{"num_hidden_layers": 11, "hidden_size": 96, "n_experts": 64, "experts_per_token": 2, "d_expert": 96, "d_shared_expert": 0, "hidden_act": "bilinear", "moe_layers": [2, 3, 4, 5, 6, 7, 8, 9, 10], "router_score": "sigmoid", "normalize_top_k": true, "routed_scale": 1.0, "balance_loss": 0.00209, "balance_bias": true, "init_std_router": 0.013, "lr_router": 0.000983, "vocab_size": 16384, "norm": "rmsnorm", "norm_eps": 1e-06, "tie_word_embeddings": false, "optimizer": "soap_variant", "learning_rate": 0.0104, "beta1": 0.95, "beta2": 0.99, "batch_tokens": 131072, "max_seq_len": 1024, "train_tokens": 431600000, "max_steps": 3293, "dataset": "wikipedia_en"}
Below are experts of layer 5 (counted from 0) of a mixture-of-experts language model. Rows are named router (the router's row for the expert), gate (a neuron's input weights, with its number), up (a neuron's input weights, with its number) and show model dimensions 0-95. Each number is 500 + 40 x the weight over its row's rms, rounded and kept within 0 to 999. Numbers have three digits each.
After each expert's rows: a language model's description of what the expert responds to. This comes from a sample of Wikipedia text that the model never trained on.

# expert 15
router:525506523501516487562475487425486493489470476503456550494476504480518572453541456530502421614454525451479523492507481528514516485532413527537502510522493484494458478477427571563477493524507532470543538443487479438568518537445494491505525600491532479591468491446507489523447581513554541556
gate27:486482492458509533503440488500401530521550525488436537513510470502493433528377509552568536503529530541439423515493465489556476533416488470486479443487516474501540471452529467527501460537475494551503511480533485513529487450480457468495494610533498560518499575502467494596494443499566518501
up27:467482522467536518495517520538449439472535492464512474503500559551546537553578510465555493420456492422512542489438517467543495536558499540458398511511474554518490514439489544509490505453445519531459553556479558424587468480539538496478502426531540441548502477521546524535523542496456507539
gate28:480501544574542454463506521572487497462531509541477460515509457443542497473481509544532544613466426512487469511490581552515495508483448533468534482443547502454512597482442547547521503484464520550529480440512461528546451454508482449574515492545478488505486485485479487406475477472433421488
up28:449478504473566505527515555510546529478445572437498506434489451499494465519467493491538443475602500520506502511459520473446558518521533488538507524451458445476500509503433437471461503464495503471437555515429564512498561477512448563501521477524506517583577537571598505570505520523506511537
What it handles: Month names after "on", "in" or a table bar, opening full dates like "on October 2, 1" and "April 1 – May 20".

# expert 63
router:537493559592512465531474481502475568476504473516534504502494512512499533513551458546511462543490512418428423449572493490493571533480463518479507546486499463529539596491509507567448493476549485420453492556448460456526527523528454479540510511500440424559449519526558498553496515468525584501
gate0:400530547524520518504554468489537498464499501522500434463499570467471500547447481491499545464494530482570476513533576495453501496472389443449523512491502462500491561499505484542404455502526438527447552502461534529531501483520555512506502589475496484588482489509539539459442439484456525428
up0:533485524528506457444527444516504513498536501425593537540523458569511462458468514548492536536531448455527559426502537453540445465502492567545389508453571497523514441427449552442516487488440483512477489510529452498428515519442499483516527455483519483474545545521511522458450565502471487509
gate1:483545535483520473602445498504534489500476423567544536462541533477496500527470483493482484539516506497465494508509598528528491390533460502547528495566506504480528497537412459545506532580550461534475500434553536518517517562473535500458550446467524483497496438488533393452440514534509504517
up1:453462562556534450490520535491429501493490531481541580471511575486461505470528442535480544432491485553534465403548506547474505485497509478584450494433528501493504526539511520470464463516451520519493508487519425488443531476539467512482416488508444522540429535543474570549580485466556498548
What it handles: "by", "with", "for", "against", "including", "via" after verbs or participles, introducing an agent or partner: introduced by, tour with.

# expert 20
router:580468548538532490563395437490511550487462474448475534519541484508518543457533443528534531551534493439474469496567503499503503533484460526519485534496549421494443518498471516505558498530511471464558508476417481454579513543519456545510538579526472507529526585526575526491476505579532538489
gate0:509491518530497481532504495457473558548532500435429503534490539543508536491469534509484550550528546552540529494518381421478484449506430505594513570501491540484466424489481457486511464543483517497529505440449487503523420453471491498511495427537499486544481511531554542547543483439411498565
up0:486557557526501612538500507510556538529519481466452533528500462565452556418464496497511511538505447452550516471519518472555413514424501440511519439568580445459463515531477462456512482550484460473514557455476510484460504442479463526513509536510526546507568492506562504485419522534541509520
gate1:533532484520554452461516477496546480474446454578487480558450533447448526468475434549540485499459477530543517465490477529434442439524511504466573382483505559427509560529492509515472536444525509463498537536485510541524450535496441484578501562567483475412502463522485505532493496459531480526
up1:525526506490523451460425454523529520492531581487451489476525430547498449490514500551521571531550571480475481434549531549534533524480446455499561532489535472506490503423457522516474507487523413498517481497460469471474551497648562487441492533494544548523452517463513537540544489486554474499
What it handles: Consonant-heavy middle or final pieces of foreign names and words, especially Slavic, Germanic and Nordic ones, such as -sk, -č, -berg, -sson.

# expert 14
router:475481497602518534608438513472507547454470533442451510437477468501552506520529456485532402597508561465394532509511526500498568530494487526514497465461510422534546511536498494488514505498503509522564505462511420455554487483503451499478542513442486445536521493466528488493434520501520470454
gate0:482496548485506528511489529470479546470443570524521566527454533515476462495585504516520514517580523455499547547465504551440439524506472442507453565444522607458446501554485442470437532466506530546458491544471492501507510462524471518533517558473484537497399476587510479521526521499514408488
up0:491496470545500487464525596480565593465545500498460541543511475450514456503447480435563565484568462486481501490483479554422503458503498501496515482514512523488532440484490588538495483481518494574399473409446510469491474502514514538486499512475463492472431517465578500436510512423455464468
gate1:490485502499417483538443505504412551505517503500519530473474551453512529580460450530529535491532490554453602446550465555524524512526472515519446444457488524463464492493538434472424478519428501507503503463557489440583473464529471490519485546523501518520480495477372505503472560469528497556
up1:501503546486467606495536516531505544453425547461510464483498488520569490524538498470455534467464497537537492515551450510564509438466572548492497535512508558502499494498453588468483414462523501500510487429564511502537439486526540477524507509503463497434427445384457465463438458479480508519
What it handles: Commas of every kind in prose and tables, after places, dates, names and clauses, such as Tachikawa, Tokyo and October 26, 2005.

# expert 16
router:563481515514462511539535532470505543478459481518479502518500485446568504466611450477492458538525513484417466472524485515485522486459463602473456519499547484536478529551443570571491511494513583412464479463452507441511495489511522416510488538465435496496508527436471548467398502510504502458
gate3:524499471494554465534572458474527426500519557482495488537397419508445457466508535483518466476444545498498547516514560568483487524502483458510473468526489428529537444459483499533555515561520567466479552463562482539479463496499508559485507512408429517428493489472512464462448428525549452506
up3:478474502494552447492492435488520501497531523490526528553451421552527467467517519485480508481545484421540471475519529558470473498504502480516478467497524449441514497527482572501531429556530532485569580478562538536421523483505506461498501405494461436414571551425471536468517406498534484497
gate4:547559518543525512515515464525495420435520466493481470522469458487544558440498475532483520501516515473434530563545458440518477439523490513499523521469533572545466488538551483513470541497531452428487533427513478500493547469447492459570543368474525450543514565491427509514482483413524517485
up4:491533485506520530515550513497523505525505481531548437484455579512476497529586488477562477376536507441490488488500504476418445530517474489529476490457512443423540549457399398543494493493463536520415506545491523490505493549458412491458472458463458505481470492473514488501503442489556534512
What it handles: Leading digits of years, dates and numbers such as 2 in 2011 or 3 in 340, plus clause-opening As and When.

# expert 26
router:502490533507531478553507456500466549504537462520525572529464570482581523504535447488558509568538495477466476514621539529548550476493440490511464522558551516566492546486437565515510475517558518426531493453521475509604481497522469476505507545498490533559516547502537522496523507469601552509
gate3:433509541472509450573530572501534548501568528484494525523503520520517564455452433559407506528450439510544601480515501452489503537440487471429492534511546456528497499421569499589490448510544509512472560512484490489491483542462415486515473544499491472508519473446531477433520490538508510522
up3:471424493548444548563539456502579495498510470455547460480502540474548461455476491527499564529483483447483585483515498574534483515527536479434550579502495530547523564468450464516511473486508407512413473435564482540478507476508494462504466533559544424566512497484510540528453470494472484528
gate4:462476585441484480506426455531521533477522489539464488502543478466526536493501477537563479494560493503545455477562458430522470554589573484542516467468507508465447538497561518484493559524391445463538523469527476511484408511463415492553510472507520493483499473469409556504513492527489506451
up4:527417474524499501533536533474530497516449540474555511435519475517494517442476502477515425538555519488466424504397513532584536502523500536490522473505449454519552428482514499534483494488480445477546474511626466504502485473552522388508563523483458510457503475533443477526508514588461497486
What it handles: First words of multiword proper names and titles, such as New, United, South, World, San, Super, usually after "the" or "of".

# expert 43
router:554485490510496439569569463434493534538443469485540575511439561488521497458513446408475500561488437513513460508571572553480549518502505482509528540520536500518452495509469498486467449551513542484546446493432472526542556516501489514540563493440544401562530501465516530473540519553513532510
gate3:484544541524515492500471484463517552435453519508503418483488546516482566518442463440526445542477571564459514604483551530460494504496560461529516500476403563436481531525468560438450500545530486471550477474458515512488511553553519474514578471527498448573527508492459434509520505526507536469
up3:478520520512510484483476522442454459600485560547493515549493518512462469417486525544523556490500580487504447463476421465487477502492445461489486510492583470548577516494495411458472491489522510470427484423513461522505494459514466468566410503555431452480472523497509514463508559530451434477
gate4:511463494545483499520527484514511481537430488514529510528492535491525499474629542458449539516441470476510473478507590541495532475482534469523527524500439492447486454520535519471522552548452528470496409522444448473536541548465514499471510435438536383505552476519517571472489553564465568484
up4:526474502553481482519603470486510489492463477480528508487500506486505507484620495471460512523474442534539486514528578534507532504495525474526488519507450508438459441507513514483490505542504534511451455487433461403543520511499540526517580453474466335525524470531525528435545560509487558498
What it handles: First pieces of proper names, mostly people, clubs and places in lists and sports tables, such as Mor in Morecambe, Led, Kingdom, Alexander.

# expert 48
router:507583519536525529518507432489474524507500502475474565496446529521480519474533456538497473533483582428452476482518484497505496528451524540518500492512508423504558509502493564515500442513475516496470568497496510433566516583488507470555424574452385477520478550495597531485442480558512543442
gate6:444516564387518432549557527456475487559504427543467537483478524493566520484516496562433543469510517482542464501499497480487459486467528456421502489503541502519489525529552548449510495530508503539481622552508426490425407438491480483520474515490484500479506502471471488474504497529508519598
up6:496525569467509464470518526448569515514442522518512504486456406553504476456493526518502490504487440566455495482471525559510461427567573511507548505515559503504530491556527505506578503512570477526475483455478474464502499473546551520478486440570419468473482569480573510486537586551462552554
gate7:517588468452539523491442475585464441469513501493496523436416457537535498481532504515467524513515614436544557506584437496503454520432541475462483571545503530528560447561432545499500500495501515490521496492508449496455504480552497436459438502505485520440477543508503557511442496490494500535
up7:490548454530537552498447486499430426426544587530434479456440507510524527438519495480507481517573599478507528492521460467513460491429515509491511530510499520557521438519421532470432484527481478550580515539474508485543510528512522411518450501532490496416522518551446514466513559473519519490
What it handles: Main verbs, often past participles after was/is/were, like released, known, held, completed, hospitalized, reopened.

# expert 52
router:539454537566513543579469503507506561481493458543468552539462498493526530425541446507547418510473523481424466501555524528491518491497400532462460482516499479558438527474408515521486522491480507480536483478488443453513523513538484546536475545480431436536457535446559530462443470497504591513
gate2:534530577574536505504536490536483504451474504558468495496436425447536525488480504535483545488532455557537513541482458566551425604491552487503516499485537556479493444559530575525416474537567420433434497515500502499497520478432537573503516474476480507468473539467482477470508511519530461486
up2:497555496553466531498512437479562494580514446525439507485539508452540527515450524544518439537554491472504447450509503539477508542461444472518525508574597510491517594469526537537508564529407501558516482442487538502490438459468496466455472576535520563430478451523484511466464466514474502520
gate3:527493448514473468501516552457519444488537512503553481515524457424461432452465469521474530454501444544561486560464506468449488485493486524529533498518460468456482502617519549516538457528474573564482476474372404483501491521520507456548470545485560483520549481497464566509554470469462518499
up3:531547504555533571486542508611484547526437462479504535494461536542469564454527562434440486550433518471452522381505564499524457530456485461450527468495494472510537497457479496479475503553499542504444446519474487521460521489464556486485521476475479447417457499559520535500449495571508478505
What it handles: Conjunctions and prepositions starting clauses after commas or periods, such as as, after, when, where, while, for.

# expert 57
router:529503555522471459513489479509529572506482483480513587478437499464508548469536418485544483571459503452463537506550455530502554531508421540471530434517551484534503547576489533557498451502530484433460513475489459462586509559508523525526545602497477494575482549467525501497457436526546474481
gate0:452528486506484457532506430515494463594507482523492480486519564525508452491419532481534452474487509511435511419500474503548548436459527533441464454557516525449464521418522409545515482491560506506543499513477492487443568474549443454473541416501482473482583477534512497464491469432497528552
up0:448516532461510491460510545488593474468490461509592593485521520512445594517503484481454501464491464499411526510532507488505539451520541568495488485526467570479531522463462560554565508523619503468536491503498467523539526464532523457461534468488518509542570565510524555489508528502478567550
gate1:531502514494575565558597445458504527451552505489523529491561529483426555531458493572484522530532499479526527513533528552461507504524537464563467496527469547568503477481496404586478565530479502491551471438472486481450573498537498523499550495540570529542487477464478522531492537511438489573
up1:445517509496565455479485498533609494545509481459487508486467471436511482504429612537471498498476557517438533535561506456493535597460538556490487503434471486570503519457465571488542499565504557472428560455494461504544501491467506519437490514495486424524437502526521492479514478526479558500
What it handles: Vowel-led syllable pieces inside foreign names and words after a capital consonant, like Me-iss-en, N-ure-mberg, Sa-it-ama, Carr-aro.

# expert 55
router:531478483574533577594423443432475515458477488489467558502502512515535452442528461479517426548480476469466510470550451465489529522499460496528459492540494456544520549481491609545508450464476526461468502509442473440550514525559468537486482624502459491472506510450522531567479500503502490491
gate2:526447519522502532499541498491544484454498504583481529534481488470482413398482539489484529516506545535499503575529455558532470564495494492406504472516560478467503504501404580409543497490483540451458535542491511410491543517490420504487448411503520536498525471513497495515511494578478507519
up2:474504512451592465428492482513561493573493523504461445495479481527568536492493494492423578497494482530515479464509525563505535485499465468453565520406532509434527559525517503506513521526455443439502442455503420568473517520518431524564501520517491539533433573471573492500553539506467511485
gate3:455563489449475507464421516553494532526505481495507461490452467485511486525544523546483474516447482489550518462521509397503527450536434509494549522515485547504442549455470483518565468563507531505470487513529544447461460498469495565548623522413577506445549528491476486425533492573514521499
up3:500468501469514482516471580466435556559494520465469465512516519577466430473443481508580533578456430484456480553496476432472517479483552475492452459524467496508526517520470543451456564429455458500473426464522488526519598515489470441453476488473474514527490483468550473561482513519584458519
What it handles: Plural suffixes and plural nouns ending a phrase before commas or of, such as defeats, operations, exports, years, members.

# expert 1
router:571549540523559496558500430475534523472489527456461517462464504489476517510601421488524443550496465415459500518571477517577501526477481552519473469478471451510471588469453567549475488509501523447554524471473458422545489535493468537515492546530409512513495498457545504496439483506535556487
gate3:498541487484503513489505486546455506476546480473411395429360502548479549440530530550498488525467465492502529541465468466524555449493522520479529504445559469561560483460475542561508523490449513562440490451518510511417525504471474519534509549492495499486464438515519591469476491501487449482
up3:489423450542516473442549509498506507514540430581538516563542589453491499528498490488545510493511484563425476499461558499559512481557477607457476502551490468462482485472461517501511540588488473480499530603501502560538518570508514491500484419457537476489467511477568458484558495521503531514
gate4:551547483471548513563557574535480479545470463502443480466478476493475499442515516542456424496563501429521475503504520503494433543503579491507556519447466480440495499454503482535523492481430446528469562507534474493606551529456480457516489540592476478445521562437476568546451493511499484499
up4:539578500444500553475518511471563538533466433430509428555472523531526496416538520544524537499454532559522514448446507536480532540555482458486476547536524491596518524438559466551460536487544454441550562409487486515479466492542491529490455510473555533520476487513525444459511537466507463502
What it handles: Digits inside identifiers, statistics, coordinates, dates and ages in infoboxes and tables, such as Ensembl IDs, percentages, population counts.